config.yaml
n_layer: 19
d_model: 256
n_experts: 64
experts_per_token: 8
d_expert: 32
d_shared_expert: 0
activation: "swiglu"
moe_layers: [1, 2, 3, 4, 5, 6, 7, 8, 9, 10, 11, 12, 13, 14, 15, 16, 17, 18]
router_score: "softmax"
normalize_top_k: false
routed_scale: 3.61
balance_loss: 0.00074
balance_bias: true
router_noise: 0.1
router_logit_norm: 1.0
init_std_router: 0.028
lr_router: 0.00153
n_head: 2
n_kv_head: 1
head_dim: 128
vocab_size: 32768
norm: "rmsnorm"
norm_place: "pre"
norm_eps: 1e-05
positions: "rope"
rope_base: 1000000.0
rope_fraction: 1.0
qk_norm: true
attn_scale: 0.0884
tie_embeddings: false
parallel_block: false
init: "uniform"
init_std_qkv: 0.0312
init_std_o: 0.00505
init_std_up: 0.0312
init_std_down: 0.00505
optimizer: "adamw"
lr: 0.00194
lr_mult_o: 0.971
beta1: 0.9
beta2: 0.99
lr_head: 0.00621
warmup_steps: 522
schedule: "wsd"
decay_fraction: 0.79
decay_shape: "linear"
final_lr_fraction: 0.0
batch_tokens: 32768
seq_len: 768
doc_mask: true
train_tokens: 314900000
steps: 9610
dataset: "wikipedia_en"
Below are experts of layer 6 (counted from 0) of a mixture-of-experts language model. Rows are named gate (a neuron's input weights, with its number), up (a neuron's input weights, with its number) and show model dimensions 0-255. Each number is 128 + 24 x the weight over its row's rms, rounded and kept within 0 to 255. Numbers have three digits each.
Before each expert's rows: "comes after" lists some tokens at least twice as common just before its tokens as in all text. This comes from a sample of Wikipedia text that the model never trained on. Tokens count by the router's weight.

# expert 21
comes after: "1", "2", " U.", " National", "S.", " American"
gate0:134142139181131152132138129134098112120189107114130090148135155091154106160192138080099065135152095161158125134074158110105106128122145128157111102156164132098101117128110115113128116172105128127123115142136108131101154121109095148163132171156114161080108149081122116155121083132141107138107127073127108131112153096132156099140114121147129107140111155125137142134135107102107164137135113095101134119086141087148130148111123149159145136085145119119139163123208127108170168124144132108110115082102132123141116103169152145145133102141167106112101110129136150135142089127137136125123156125113129133144173149133131160158109151140107176119140125192097154143138115111097088115149120108151100089132120118136084129127111120127196135126137135131121103138089150146133138127121114
up0:133131126154120141154143112179172130152086144129098115153107103136096144095097138119141137135114109121151139095141119145137098185122164113114099140107104134134162095142161101131114082100167111143108178124086127161146114148117161139138156155133099109174140100152126140110145141144127171144171139167151183119139138173113112103085097128126138120118138132154136099087102162111132116104146160135137124161134115143130134079154133094126107127132131117161126149124112116145132097136113125134166095156131122126132143089122109129099115141142114145097138084123113125100135143087137104150135115071121161080153130126168142124147135160127156124112119077091160091167096157129147159139097114143058162134159140133115130123109176086127127138096123139117166178109158110155100181133131142

# expert 63
comes after: " | ", ".", "′", " (", " | +", ":"
gate0:101134101137110155130095105145085149109136094164118087174147152088102147162178157132093121143124067150183110132136134113128138094134115143141122134136153110126106132121133095104097115127130105121155139133134142154103143127116136133127157112110145125161123142166143116154128145134168098135157137125175082140113129096096147124138101083167123095150132137128157172114141163130117123115100109136135125092108212091118138112128113147097110122118132094136109105138131122099183163160148162143091080103117111107127120146179158164115150108125129127087133108133143135122147138087127114140122161134087075110125123079173097154124148142098140119146115106132126120156073116132145117108133136083144110111122152123127107111163130116093105121169109120130079126167131110114116109067150103
up0:136137148152115123151183158149144138115149121094143151075088118181132111118106109144141153087132166108094141097101128156126130186095131114133127145118079158105136118127157126137115160134126098164147108114121107099143131126128120134140092175135129127109094142128108122091099125132101180114116108139123174128148118145106116119113130173119137147078117108145082080107135121163131131135109136106117142155129088175154102110137180117153149140114121178136127157154091132139102116084135085126151142159131118123125083082111107109115138173122129121173159143092147118136133081149119117131132102146152148113141127172105131093147095102165124130106117164130120123123160186156087153121105149147100118142163122118092159137111143131157138118100131115115171152099132107142098149185097134

# expert 7
comes after: "| ", " | ", "–", ", ", " (", " "
gate0:129122114133159154118150137129127130128138128150144129129105098095113160125128162126157119086125171102150096146136110153126126104075127158129130143109133140098117184096152148131122153101123131120152113152119098103135155090153175140122141119152070114099132136170157121126165147069124099152164115135127118119137133133107133165102124107118107136147106131130116113120165105128086126129144153152135115091106120111096130140117128168068125115161108103131125117112130126109097116165089118136102110141098155156122125130167094131114129126131096129142086145103137113130109123126098142116074105154216132087122153136105130103149129096144114116118073135116110133119165083117069138135187160136167205135142087168159139121139136106137128103123106153152164113156144138139188126119141117
up0:141082144165117157160147142131132125138138082117143083176125106145113117114104105097097139143152129152146120136142141159145149136100168145136130113169161121128117159128126131171121107162133140112087112129148097121100101133096165162147089115091086118166136166071108111122107077184142129112150109149093097134159176105116121139135117129148116153101159092080098147135152141161079133136138156114083165127139141138139066161138103132121156112120128175099153108162119150113146142129103138130123110144128152123138135115144089122090131118108111143089103149122113090112117163136120136111098153110093120120149134147144137069133122170109143149096159139153123114156119110140059101142118138134136109125192126146095130135120097123173095128109123143157079129141154123138131135140144142

# expert 52
comes after: " | ", " ", "| ", ", ", " (", "; "
gate0:118135109108073114123116155106162138121117112118129134125125054103162138111097111135136110141148167157101144123125110153096129145137155153123083101097137142118125160091136083126133176142073133078126138148115136156119098139124107162163103132133131145108125143089080155094157076141126117106125138162138069128153155143144114166123099095105108122127077154132135108105107137104093147069117106149153149104146159121125108045154137144132152139133127124123123125165152141107123124120122126156143131143124115122120057110130108136133154106098100159148134120138131112117095116156107149118142078126102127117112095143154130143115143093082112166142155129136122139145119160122114140093108130133122161143129141155115162063134123121135103169173151139147126167137123129130116063123161108
up0:110105138099077109144124116086107152089084133092112155123131090119156147140108139158133159185146122143088142157123115107099135127166112148127096096088115130115132167097101131167120151124091136106139151107132114141072080110152120134152070128158106173098131106092112165075139094168174110099123135100162087099141162146141092153114111122110131093124091130106148131100105148113113162092104137117116160084118155114115118096102150140143113123145111146083118129118118135131137127131090153141164127142115117120145088133127112120148141093091114145149141105142139084106096096167140147110159104097136130134128090123166098089143136106109099142115159119109134116138155137111098143098067107132149134150125121129151163092097140149116112152146148143153121155096106106147120136157142126

# expert 32
comes after: "\n\n", ".", "\n", ").", "==", "==="
gate0:135084090159143103168104151113126141123163142082145164110150132148140127096119111151078125137120126118117163141116125123099132128132156155105069128124128151110139117098149161121140153126138115117148121155160135121119138169107136106124120154157126131118142100085155132144145105123141150159134165163161120120114123120126136154084110141118164106122165129172171101130087142185117140142154121126143156145112120147132103122107092114167125080171150141082105128143108150144140129158141120097136126181153119132112141137115136116184160117121077151169108081106146114091140141105162122146150118084084162130114128127160108141154120107096100083115110136060143120137122151147150104133114139155119102116122174095138145118079120136119134197121082122126125114092089131110139166142169149
up0:154144136149154106099129137117163078103156120107133145146143119139119140141173160126072147111152121115158087167132133131134098089175130108112119114151122099157112084120133156189154147128123109149149169189122159136157121132118119144100098120072094101160128097111107125125137143113144059128127111117137086152101145110136132161089166136123149149154137137157152093135132120137105114149083100144147102106136155197105128126138146146132121138143142148100097128099113099094131147158118101142136135082116155093125145120132143085121093143105124148171135140142178152127094123136164118151132084088115137130100152140100088122106129119156167148070163130106162145159144137087143109129132122149166129134120142141114119132137127168093078132142122147135138091117108160116149127134118134

# expert 8
comes after: "\n\n", "\n", " \"", " (", "-", " '"
gate0:125070127122099159129163135138128126126145148141126088134119164137143124122132152158137134129123176143138121142152162130104123112134129142140133101120151081126140127111080132103125138148164153136121160163153146052106118126168132105136110126129162153129167151145125135135131112152107139140144090132140125131115136147176139122170174098158110130146134140125103121149126112137122107134136095095133140046162121192164117175130173139115153157131150153162145125144099098128122139104146122141103143125172139131155148156127109080126136152112128119143119131113197125167178129143131150099111136123135124172097115162126106122137119082137100145139100128149069111126135124158063101128136117141089144135143091114132128130148172104168142158126151085134100164149132142193111117110174124
up0:160102129162089131142142086136122138159126106146125123140115104152124089136142101095127148125160157150125158132105080137146142153145199155162138126118082125122067130139121135138129138150104121131117057156162126164111145127122126150102123189127101112168089108135110129121172150132130164153143120145125103158086136085121110145148120185095130106147122118118149094110130135128085123112109131102102146123105120112118099112143096120135130111129114117121131152138134158110136125138138103141074095083104120119124114092141098119116161117154108153136151147104120133071154155144144117103123127134137146120121091135110134148099085165126163135132173028133175160159109124119164143141115163117097138161130150131138119125096098130114148102107117131088134121125113136084103077136102119

# expert 58
comes after: "\n", "\n\n", " in", "; ", ";", " to"
gate0:099152117114124127117129154134159125127090133154149131097122155130120110155117107097146144166101141150116116133125089110080126140159108122155134130100075150136154145130169162096150136101128107137106123155128130155141107115093141113132121152152134159133087119139155132128116159065147131121202130164139077147123149116110163137116109090124081153136112137141128083126093126161112144109121152116144119146113101111136109141111137101141124114150129150102141122155187140170145154181101091122124122150139105093109110125108143138097153121122122174141157064091181068109103100119127112098120114123146133175131114101080158138137141073108060125106139144138157110088132118139128132090114143169138107157145143096164105102145131143136123078102146143127159111097121127138100135134149140
up0:140149104117121130120102149157132123145122122143145098115119139104146095130095121128143142150117153125134084150109114099085121115153094124115148108117087106150158103122146168089140148108103124118108119145125125164119118102104145097132146150127123157137104139159137124137150153083156116117164155147156111163115139125133157121112116120145080112146152143137157098143119132141128107132135149093152134158110079105127083161114144090145130096152145141129151097109178142162107149146090126116149117127137107106085109096055149122125160121082113155138140116112168143127081086116166149092150121109181103147113118084120159131155174118142071136123152125111181092082128104132121128082105099209148139175134123128172103096139140132128126086092150124128144106129089146105098123130136128

# expert 46
comes after: "1", "2", "–", " | ", ",", ", "
gate0:121124166122129141113160131134165119096122128151134096142115107133111082130140149153126104125126122120135092119159153127099100138136173161109130106111128139111101140170141132155161130106103114193157124112128148147140119104129131155170097168149125137106119114117159135099126138143130107139109114114153148092138103121127170094099135145182129110163158127190147147141139150165141114136135109112128169150145176159098100103107198152120151155116156073068139151129143163110172106133106091104145146124105128096151088135155112128132147146147135104119160142105109122164106125102055129123164129136100177120107144142131119125150107126158147120136063109134156159094095167163092142092106141128132160115136134137134142096108108088154148080121134142130129110117124121157113143133178130
up0:110158138074160112125157160136123137088129114138107159169088155135116121131117159103175066106095141156120127129118087146139178125092152129107122147129156129112090103120145145139092101117134112157180118158136098167143168130115120150130136121072140095087118133138157124116107114143130114132112164124103116122120107115141091162116149113099087108151090116090119163159151145130122136132125152117112119159104147138116137095081117133147169134155119110124113118157121108127130102143151107109127123088119150138153177140133163117115133147146135109143152116105144139138142116110098155141144120160165141125066117096106157114083117099133128140142140147110132111146152093142120110123160186144163170116096124082135152085096093142197110121105118153166138135130133086108139101186114109

# expert 10
comes after: "\n", "2", "| ", "1", "- ", "6"
gate0:148113183106141105112171122132094131137120166121128157116128132159151109111117115094094138159152140133115110127074111084148115103123100130120107137195121096093159133186103099137162143120121120121098092133102125168095082142144126064082143143127127134090119119133125142110150141089080109088122122125124116110083109141098149133131149123099164121137097151135147112148102130126119122085139105094107119109180143146110073143117111101129155093149134141142164136100114087138130104132134152125141133100091155165136140112100142089103126167130176158111150137114132135098119154141163143075144123118139139174127152139138127149125096146145122126122164140154118145149127112125109132164077162135138133131106123099141198146105152142101121113111142091175108119095142144141125122171108094
up0:098123122150120111105119126113139142152124134126113105092121168116119151161068111117087133171174133119150115147108160164108151102085118087136126131110150135164115145107149122096084087171185136115100114150162129129143113139144097155133144157135071134092145126094084150150147094134137094170132127166160160113126106153135120110153098079127106148117107107158094140167132139135125104122150162115128159090107086129114092129133114138192120114131133127127130121132121168119151092108144104129149080143115107092090090085107106124148131147185098152143111126140166148120079126118132133131142134185133108156112130113103117124137158116097126162121162148141133120092140131143109113137094121140129127140137174146132117104184145111114121102199091123118129133129121123107108117098152133

# expert 51
comes after: " |", "1", "2", " |  |", "0", ")"
gate0:116090084135122133159183135133145131155095122160111086124090095138097119082177148101144149190113153103114081166130149126130135152146118118151142159140162118116139089126105119097141107173135127083066172124128149121142123135106125136121134110159130143097125111136097114122172153138125121168107130121144188112135139126104154087110114060164165131135132134123143123101146135121125080115145111135111156093127143127137141140133184157080135138105117135145113079140134127115151154162131119161157094138122108127118146149121130163139136091164177125116139138126109093091154148141114154109116151080106144138170104115151115090115120149100104172124160130126155120129114093153103147115127123139138113094146098127099129129108109110148105087156138126096154168116169105131131122148168145
up0:131114094145162124169136146160155147137141119100095085125130121122086125102180086148089146188102116129127102147150138111169147110167118132127146124121123129175154100135099139095071146121140127148087111119124156153162096120134070130075123119144130147147093108150130132122126088107127140108103122156174188141120104133126153061172134131143147136118135140111075130122126133121127138107117124123112086127125168060108157143130169117132199108158122152104092106121131154115154090161158106114140111122151144110111130120130121157131116107154159159110156127118076105127169170120140099108140165125098138110160133116121137153120102152082119138115143128122116133144129117130112125107139117105109105112113084126111139101121126098104112111137120124094143159146120134162086096118134180

# expert 45
comes after: "\n", "0", ")", "\n\n", "3", "4"
gate0:124119102122124133084131128125137069139096159161137147150078151126106156151121106091155136124134164086124120127143100173128137107131116132105129107139143127131084138130162114110095183124107133114140136166135102149128156097139141149106152166111138122097137131146134110133173141109129154136144116119123123134120148111116196131134162126115092131177122135080126114155125144167095104107111098163158098123145110086125091112093143126093119122141143105127143136145131107142125083115127132142085134112121153137118100096122126141101145101138141108170128143131139084090134155100138177135142084110113118135147138091132117127136099109151144135150102189130126137139134058117101179188162123138162097133122117148113140083104083161133058171162145125131150096118173125101154143099135142
up0:133107144149194142132130140112121160079140175130123121120117138076077126077122127111152167093160089117153144155178139120116128104170119088158103138134148108133122111107135095122106142119151111118108116114094176175137138122155107118131125149147135134155135128153127104156108138122130174104159123102184128103140125128111142101110111170118090153167116123133121151158141143185166119148143107143123085115155153115166135135124128166095117166107104129111171113149119114104137136125136129104134140164114106084140135124124122145071111117135088121072143145124096123123120152113131096142117084123132137086159118122137117165142134119153138166103120157117103167142095185120121117158146140115125133138100141149157083119192114090096118111136147141164127120126140117112179105090156103

# expert 31
comes after: "\n\n", "\n", "0", "3", "4", "5"
gate0:144113131132137195138108143128104109110152115139139112130116132129132119126158089106120118131151138126102140159140118129153110112103107143118163140152097155106124133145148100107135127094101122134081153125095135118088156129161111115123136133102187106161141107151089139139130102153168119127086160118154109151111124104115069118105131155092140117157196158135147120125149111143110140098129123147126136115164108133174184147124122122115106143141120168098145170133117127092123159138097129153109120139143090130143150106117133126136097168118097095121102152092150118173136130147127141120103085136135142150133179116105128123091145159129140132141130138121115188139088195054121085125139134128112087111098161120093136157084124165119095137125135145117165121135122138129141072091097070
up0:110117125144150146118134105098141114115147180085131107112108130119134127108136090141126138131167093124156127110145120101168123109170098091137146141125160094138146120129152123097101134151153103112102120088140109158140139144142108129086104141134121122135128101118084122130119132095133142091130105092197107094170140100138145110143161139100097103158155119113126121172120135132150118161098087119145113102155138126144100123109096150138132148157150128154160105131137122123129153118149133129123149095118142106103083139102132157093172116133109125119116143142069202133091149137139098097130104125152114125137159094152101128114141134146136146060115148155113124118114097120083121117162118163163124113103138120127153091162131090120099127145086168152156106127084070075161149082143077

# expert 38
comes after: "\n", ".", " |", " | — |", ").", "=="
gate0:134107098085130148093140151134147131131132135129174135100128147167123126119127124101142112120114149116129134132140114136168132089104086147139129187147136118131107091148133112144111110096123106103135164158159127109117088110115165118113160114092158158116149135127149126156092144125151115120090146128138151106133087166140107097135094120058153127144143145151139131120083109190105132117054110176111141068188120101148168099136133147097106097113157100129177126132139112134110125150142097140153152085150188138125102123157130118082148155128172111113149161139122127143103148105183170131146133162142132119109130126159105088129112096077118119113139142134137126120094121118112141120124186116145101144109115164128129138104129156144146127106113144165116091141089103134145141111155137
up0:144122122089129094130129131112135124160131147144104092121104127133137150159070110114140163104119128099136129167123145094089147130149098109103113179173138146097098130144110092094123114147164109124173051136107121119086153148144111077180173123151116128117142167116128153138123125105138161132155111156136139136160151106128123086149167175118122131115123105116114131146102155108139102122119119086191125119130100087134114137113171079124108127133162102155176161114136093088090141111139126128174137132112160086099122108128148147157157154092127141142122142127137124082114113086134109111099138089141133120130113116134139149172147096120120140136119110117136124123111152081113128149117128170138161132144133140113098115139143100121146155107179140149113156089155127136135164073120084

# expert 13
comes after: " | ", "–", " |", ", ", "-", "; "
gate0:122112090132163134116103120115108125145126149113145128111108110151163136098145120142166106119109110169091117098108110097130129109090118132128140145104131096159113127164110164073147099107152190094128127162073091077163159086163168158135152115101116122169099095141121163093136146084146121123135163110115117130140154119156127113125141099112138106167171189176143134153117134104145099140166178145104154135165145117116120172129100117132131118103096141150116086099116116120119108174103150104064100126132141132145159141142130166105139135116089172173108127102104132143151113135132132118113126155121153124121130181101095101097129170125094147116147123112110137129132126153146109182131127177121112127101136086139127139117143142107123127135121149092171137140126136126133114114113158
up0:115134111128163099124116133130107119130103141090152160111119127120163159152149111138145117119125133150122143094107130081099163124087131098130145120129116141137110136153166136055152109098141132147077134110117094101153138085108193161119176152100097073111088124110137140081127134127124141131153150129130143135117112139115111129128142129128111119108147164199086123116108122135112093115181163126116151175129159141093120133155137161139111121096103106120097096136118102124099133131130145109085082128103146127143129110148162171129147126144060126145145121119083139130116127140143077144117127148149106103154128158124127125097144147127078129133114122113148114111117119165093121173178116146105156150076151096167093108106107151095133143146092122142144178122156144140133157091127137

# expert 1
comes after: "\n", "\n\n", "| ", "-", " |", "|"
gate0:080109136126135109137160119147183103099145115177178117143114186129125147138102112159096120137103147120138134130124126080100145133099110183131116117088126130138106178111141157124098154128150121139088115080143156122136142133125139113113108115103115146136169137144140156142138074140162161109131156167091134152121129126148124179117123139116127142099138143120132158136144127131133138131092100110151140154136128135126107093114091101166162100122162160139127142125134131156129155128124142123161133127136163141145117121164142107178150115109143136129134093126129116146058077094087112097121131170191086152130124148100160143141149098147136115129127114160112106090175150138156099133111104116115130138158140162134123091073182099118109123096119106063147145142133121109138110175128155
up0:105135072164112152152148167130106168104131120148167044117143151129118107149097144129137113103169107129146111149088160162136126130134071171107086110094141113142134152115123150133120179136165129134135114109134165107106126124134159156129143158122129152137145102084119159119154107106125111187159145090137143129175119122150107122132142151175128115111142143157140087142160130145137106110109118075127137111113111131152127112098135155118139109079141157129117157092084150132158120101138121153150136168142099075138144126115152159162136137148117159183126106124144160114097114120142120130135109151130150118124088115127125100136128151155155124137120162159117132122136143138135122055116123143125099103161111149082112092114170132163123126142142092136092183154088133118129113164122141